From a checkpoint of a small mixture-of-experts model trained on Wikipedia: 32 SwiGLU neurons an expert, a softmax router.
Below are experts of layer 4 (counted from 0) of a mixture-of-experts language model. Rows are named router (the router's row for the expert), gate (a neuron's input weights, with its number), up (a neuron's input weights, with its number), down (a neuron's output weights, with its number) and show model dimensions 128-255. Each number is 500 + 50 x the weight over its row's rms, rounded and kept within 0 to 999. Numbers have three digits each.
After each expert's rows: a language model's description of what the expert responds to. This comes from a sample of Wikipedia text that the model never trained on.

# expert 21
router:539508567489496484532442589494433499532410523524494412485575516510495513428480523507595523538489492559519527481566546461467499512485499519476475595434457433462539555511451474397531503571501437410455430482515530502404534432530462552520559469380471532565480549484531525499415611546567505488538545541470527524594451514575499575484626503530489481480588545485449554449560460531508566451452
gate0:531550491516526493495468416544545540561554556450510553488520512569482454572461582534490492459515484486540508466378551516500507471436500497532463472491577479563529547502529428545528430452458575453509524486509453564521537451499429565487501583534586387517589483529542487524504502555429564504503487522500646490598506536504515434407478543520533535474533578604460407530524604508525466432451
up0:528405442537546609538540461516482506408500517519506486620443436366404500557573534470467566418497503457518481556474547506525540529563418492556465566552473506474416491442609504490501482461590442573541545501509467481512490547511544479429531462542534562416476577608471542492547555508593541519493505468473438468407490593540479497587487531424522529455448450442474453569482474427465528495543
down0:606511432545554470602549478536486541431440488468444551405490445581511481519480482509490531514543412556514622489499446468385512489549526512537428572445478520528539473516499521469423614451555509475480600479549528445521482496468520599564454439493557485507464502436452518437487618543507490579470495501425498483412544598472586482434414467514482519552474446530526449463534547537589540423484
gate1:462561506521575492541480504481446515418509466517463470465478485534538529409560512539529518509558568513495569508469525590550533455531510536471477521492586554468461545463510498450555515483496473489469558564466438496575467503392471473470506549466513424425469523493524499496421565550496499472538485500508503479507592457461450529520485433525339478442480523610459477558555451522560530493467
up1:429499478381338523404443517504516497444461594428429479512470511542474477500462512472481483583452580537476377467484456566469537495497480509453595521510470507505504512471451606546490544490552542472488533458366488462464398476571479512434464553494524468440515399439471500499386475523495539544425441489506440551549538497522426531516533543513510452478466534465513439522444597564509533406454
down1:531583475415528502515551468444629482574498444418472559465500564543534472521489523553491527474555438384471637491426522510538485456550515395503526505423538623441498471543502484483454513527464455486457463549559434520539557615508455535494471444530517550501402605486500543517464425504537462413487570538481478435489497517518506559477486568437572511497469436503469434517593538435521558508493
Description: Suffixes ending words, mostly -ist, -ant, -ary, -ate, as in zoolog-ist, keyboard-ist, semi-final-ist; also leading digits of table numbers.

# expert 45
router:499456418518472556519486468490556517487544437488474437442469478425538478446524507534492474344556439492430488450497493437458567519410510476530460486499616491476455524392510453511547468410429515493439453475497456601495540489420496442413485506454471508405441407566506485470515465474384501471468604501454521480504576406497365407486511550426389519463476520571534470518492528474528466543513
gate0:420510484517523477498533469520447472536620506416477545593512538495466472508557584556532505462485478493579482453380488519529436486551573599552429505466585502481549539555506539467500487453470606505531485483460460503445569428487446480461504583526514469455510499527507496509571453509427612450472494463436604467553558563522499556555502548456469518500525571454493438485496491502555552400483
up0:522543439494525512499552424468420406447491525464480497539474490326408479562516551520536490489506450453438506617412443486560556524447409565568548498535521498513552447492590537519514527456458569515445526448492461531477493513503477502401513574555590525405476543574616454473588575507459527577487493499409587414484500536463487582555485534491466526468474538454490406518481452448519458390510
down0:416452405429551457496537527512495532571457499477426613359531537484524497445512520548478504531525540456478456506396489499471566395506429492500484552504516516546557441468492502519501519488623470571501584524523577494393478492409513541537470523479536520517501513476495484524425535519599406502481467570523402571535439499492490537406471385611505540636464398643541525508532519484496532511524
gate1:439484414506457515485475440520510502493439559522516450529480475419483516491483481498523457495562551543488498486420520470444603523453513488490436477453549480494530551529422482567630517479466548518506464520383451538577529488449441455452433458392498445488481482517518579556480553476477423510581473401473551566559478502523456533489527477577409517469431482505458476466493467432523526533499
up1:521599496468475474508413527435497484483539603461501547371486465497494503524474495506567571540441548533462495499447408583472473497531517469394612551511453511571418552553466582530469525540552598493516506509456511453496468486572568493482470575576511494535529419428478481509455510539505583576478486559500428543507572433458440614500471489534550542524504489485470470535483577631413515517517
down1:542479546537570498566505394522537433502484478394535405553525424417484405555460501591489483404578480536444519467435521435472499467478523446536459481475518556544483364503485461502472441395415500473524486545565403500497615514545406572414508484573556578457398515541459523461535519467430478432433567559562522589497437566529490487472480510515432487464456513536473478540552483400559495472487
Description: Verbs and function words after a pronoun or first name in plot summaries and quotes, like likes, do, not, any, published.

# expert 61
router:514456549409541529580493593456526549548475391522450472430493492508428552494479518445565450469487478559380473458521534466405482563484628511630483512497487465623496552522568405439541499553499440464542469459513485447567521563556457506621569521509431520562537550488475527544576506478439532531551488394428538486550557465465528608529513487458522570515637456468524545499487443529510567474482
gate0:474508467486538457544539452627497560619550505482511471521477463447441475563486510519482376468458474471527528514435531501429460535477549461511421530464566497539416491503564537472520493494410569520477501462557537544491581459512476595491438516583461411482537492444483611538571581475470594390515504449513569432586529582544560514495397458459500442485554471552510529456468547528522465479524
up0:630443456431445520521457502489475436461540471461513482604469512460473452520488479484434463463515478521511462504464414490512595548461400534623526514499514469430571499492472392523518485402499527523516511547494430405448486521453478434387550551570553515551481543512490508420547511513479489514443534541459515473570437540509552468487558596499495482475502576493457437525486536453477404536503
down0:569509507573489516466553437520475547505473543512456502471435488565457579497487483548591408489505438454409486517503535553546452476597427438445488536478520469480521521474493431519507581404554535518460494484498563443458445483449473538511457421517503492591458507488538434530476464498481430480438489497536508553428502501529489458503463539504537574580462456493422449518560495498559507534494
gate1:418541433519547461457437434556466518414462552450474446524500471523548542495491424490557447516488630536565474521523522573434482568467489467503481462473523531486533544502399553480553532535599561482522505636507580497587417483507507616540436510471542436437519560520466558443465550535549498516582526470405521523524429503487502563480442569650463464469484466527483461546425520411489447512481
up1:461495513372416540489419580427506471413488662497497573470409620533580491471544379451496477544496583549408355519534542497441576479511466467445590516496484476483393495453472513512421458537499480492496495501462539463458407512596578484542465576561476495523540362444431501470522455424478516502470444520493481464542515539481552548562533542478535466494501503490514458508491541555478506450441
down1:526492379576558435552484472580575457487504413486473464522418517388437510512537553648523520415527474431486518497467491464609499466575437472550507491456489426482572564508467462533503553486455461518477453524523385540450528485543417632482538442544539512449505550534492548545513454572485482486530579581550505552422517426642475544522458557437498498525462561517539479510549476543533578449483
Description: Ending pieces of nouns and names, such as ers, ors, ations, son, ley, er, as in dispens-er and worship-per.

# expert 52
router:504451486454432480558524480497502545472431521533474496542505443509540402454571426442461501464665518486472451491520443542407580577529471554555450476534574472572486558541565554463474531464492424484436427522497512491538519595537520606542483476573512485464418489447371434551540481518535509597449517547447490559481485441456449560409571440546466507315481510483448529463501503441394507563473
gate0:445459497488497413546535457546534522599579512465486514581496515498449385487472558486427507467556527499526459422440565440483425495533506441512387506412558397495533548518519517442405457534446503445520463481533479515531528455498463548465476597570514453486517445530517470576547553510501619472494453508473512441585492496533512523415565474438537477455529521528546519415429598467472505567454
up0:552520426516529572595569451580516468500466509487518524597482488356443549597495465423451547416502449397477517392429489459466606541541416476616485516547553531521533464407585485551510524532473480490486541440486547556531564602426537497445585528506479481486502593564500603550547545534508469502438521491526537520519497551527512527517513491479548519505430523482511514504511615485471400476493
down0:487503506446495561554558496512441479499500460554518576364590450469458488388539587586486477531525527516444507481477592502450511490519443501509474589516500508579445374484511473510512549517564577563533505446466535487520430484418372576539503453488464497464503514450541528441476528502486540552416416485456530507411487572530589533517524509488468565554558421489432537544482517500517558502509
gate1:511454488494545456510481504536470493456423562501542460482485531460477489441578496454538560512581539535562486536531511580464586598491529581525449481483484569466539541512546519459413544525571500473454487533353492476526513460461500540475489439603521435455422528458443457500517593521576473520503522541422548487493561492475489557463479560519506519433461474534517515504509448492402506555491
up1:498508465446414461469448479456533504497547590455515531423453530561534440485419467384532480552471579523480472504564511625489497494445539437469648539512502453559430444472452582549456528577489520491468544542450547450445494506565503461451427599488555550415515390383485514514412545522501542559463432480509434532553506420427531554479469490519512468453540484579489474506486618599482540485539
down1:464500480527447482574481471568480522419513477475509523498432479430390435654497495577481487453534498460513550515562527501548526481505414423568541434423519569484522477521557436458449485499494513534470470557535492551504537535494447557467486447538540547480435616540530522549475438565469445383505593560542429483464417563551445469495424471505496464585398561497465524475527428526553526546510
Description: Word pieces right after a capital letter, especially R (Russ-ell, Rask-in, Rg2 in chess notation), plus splits like S-ac-rificed.

# expert 37
router:445533511491508453502586608479512529511483383444541567408498446575459589569475570555452398439468434547533534554600536475583546518490532487587535544495486481548538498432514423543421417498481504553525575430612544546527542604477566428547490506513508602508469502471507599505429507464505413411592525455478457484504502560555471425524456474530497614516503448486539530459556485533554466515458
gate0:535487477471490481528555503570431503622635531477519482543510488561496438531500458515507411431542528525612512466395510521426476494520581496595441522471582452507499547511555523522490403518491570406581468489491531542511552478433427630449476576590567460490574475460540526552547516577478507430484586572420530471557542560502561414542501499467555505495517526539479420484486532482481492534509
up0:514539464557552554537521364497547471383515452465496535518488462381464533465525493496511500437451491431463553480458468453563621531415361486562492550489508450484542519506609432513563490467517541484501509524544480417510437531523473533443621516593532546539510578558489517475521578448538584497472527512454548446508475553560488565521548506464425525454486541499483474514482527448479518507580
down0:431426548463539431559556455540408521530462473526491538398489487569480515537553411532533406543467440542468421452527529460484461482528481446472491551489535446533543446539524406527438481508613613564571573499517585438459493503564434482509559511588506578388480537461500552545481556498610452490421487524456531585533501514458455512435449485562428521484502434638587544531535483482554535430499
gate1:472446473475520470556548461475515539370427505533527479504459446490453519472460562481474491623587546557523483476413442612440570491533488517478432455496474524474533504474484499431576579479558488475433470555432457443497489523460546495530442512540475446453456536493513435500517600476533430560518517494506570489534521488527449534504541521560391518446419370544498446491513568501469475527482
up1:435576483402378477492487498424463513439479518442532502406398533484535484528514443487471555517524577458490462559502526504532525442448484504403591522502589426470529529455441562582428491497457568480513484489426497429386417527526562502470386584475496497453566388387434441464461533513475418452477530484508445539522505512468470506599480551549450526561410476541477517527507535561507516497473
down1:473457491499491492516476514613595440486535501504485496524468552502479430536436473523491410403509471474510505433454449495486455550534515464520490492488557517481473455545508394382481440463438401458488416531532516550415603462468460491461452471599534555561452573580377604512471372591449521505513583464549453476527516497542484519510559464469450520451428561492520523489469495469507469471525
Description: Subject pronouns starting relative or subordinate clauses, such as he, they, she, after that, which or a noun.

# expert 3
router:482473464529512568535452461419457418465478436468470493524473481505565460496550438469544446495544538521489550498596501446550560505531543509533543414578520434550522530561483548488556462532406470426551439570492573540505503519556523520529486523540397550480478535502396562553438480457490537497521508552428524505509467421500466591390498498500483497400395533493579465545473481401515545447509
gate3:406477492533476558457471476469390541564459487503430532466494589551576537432480502519468533476540461533604524424489446445420461469524485582441534476517567408518522519569493543453487486542477507438557508584508565583584513509424550424495517545443472434467516508514533502486438482538494493463557566526542572491548491492450586491537512504523521564535582511517445550458486487500542519467586
up3:422461458509532435481557535462443573439475554538445429385486522514567585423511542513471415549494473592430421554589497443477429522529550519578546558509562483586527424489569509448533514524457510468521485546645571506524456570553492476495476535509524515473385420491429476485445432482548550469518476487462512530524541534441508529496439620544501528482462467517515399457598413419522492388422
down3:421477419513522578483536469447489561504473527405571518475497546510466487450584474411434518497489553508460472488492524441438444433427473526484486427403573415518508563464510519495452616585495457462517498459530472542424456516510448443616570478536423521517593464512600435502534509457501528502441385536506466555487513525488517491436529530582599521417527584528514383545485586560501527533458
gate4:482497480559501483468474419505509479551546426492466604572495540546503527529663462456568453535480610537545531472456437472413561492535580398514589437486457508494636469528573495484535458677491555504596522584494583412486528542572518500459414537646461576496452504504437561524546501424485552516505487404453521529501569498524476461424482549498455585454513459430490439495500537505494483557499
up4:441519456544534505522405482517410405590493390527435587453510512587571557491502459476541464496544606555502529444494420469438574452481603480548562522539525424542529492498564531442571512593414542514558453596566554518512496504568571446464404576505461532504482429506444537562510518379524535585508505521382495501522554442517471480436419519520416528482473544423454511503444429548538535470468
down4:468486519481441438579496512498446504506533474502493534496494477524436430446509464537530548440502539473479448566470576539501519571533535527519545398517470549397509568454435439487495478547525463356462460538405414509417543544465542490472534427500426520377449488442523454619523504499542510570406561524436447511559562451480410417500488464509478526629477441557527464387491496551486419455530
Description: Short word pieces inside names and rare words, like f, her, ar, and single digits in dates or tables, as Tra-f-algar, P-uff-in.

# expert 40
router:489509389506601574503619498512481525425480469578466493429446535427496518453484451520500512479595427564477481609496505428492516524519443522438497542508508410605449509521469563497541532505497456463355422485425541583471562476496469510501536547437570498520413532459456423482533587426514472522508520450494496554572464477448478535521573483503476553387490478472451507513551478399572452369449
gate0:503526423486572495496440514522530639566569480500553481557526472606526458488479528539463552490511468446495509430456496503496508475501577494450476526482499394550442513520585607486531522545460562436542546526550560516475609450545466613484502574575508376489456507468485508460526478497438500496520457525570555464572539458523510443443499468473541482435487499531522577494505541486494445493466
up0:599494437453580523523520523465541524462513500527499460577486440453499532562391541372448485415488467386483468464415500429454612531480426545528506591515484430536439537449578562525588578471536424554500503445565564548501524539552597514502601547522558456428510542575532559461509518474523507528523495558495528524491484416504525525500513510501557519418453559512479544521480555419475396519508
down0:476504471393528468535486523542443544475434505486491556475451462457516483392578536584551431472452470462490558508435536462396470535690454482522472510392482475563487494489519503460504497543457437472503591429497522493462463550512527587578479465546484556451523549514496473452562485487444453432608536534406494466453493492599479526463469554580482477592466486581564441525525495494522550574510
gate1:461480483494578423509549493467428525482497455528462469419472470471584493484549485528522445448546533463527467534432490558408599539609478540486417448443514529516473552502478549387634566543604524464510459483467440531608498510492516534570494547425475390437401493572514514529558551464520479515525542433489513450469539464393472537529497475553475431499420434517489494505509466471522428552519
up1:503572432469419465457422502464502433439474563511363532438397521563498519475491431464455577540509552550490471527523495593470541575556579459442593490505491477559445491524430588599488510534575462508529502516536529489462514457515545510470403694516526518518498405472542505512415525460562390471498454374539415570534573455431461536561538571552492517501477458499535450469368547538520564564404
down1:465491510565534448461508515473584456541487414518430501485461529451516473448520480618528494406444490477422467438446444523540484466566534456577522537466577551485533461551610481499469524440396553482509485562522466502491529573542569565565507459601539496539466604523480552460469463542511418402438529477549422464508489465515453586443449463461469447508451652571538524529578526434512482467534
Description: Subword pieces completing proper names and words after initial letters, such as Tri-est-ina, Cal State, col-um-ella, bel-ted.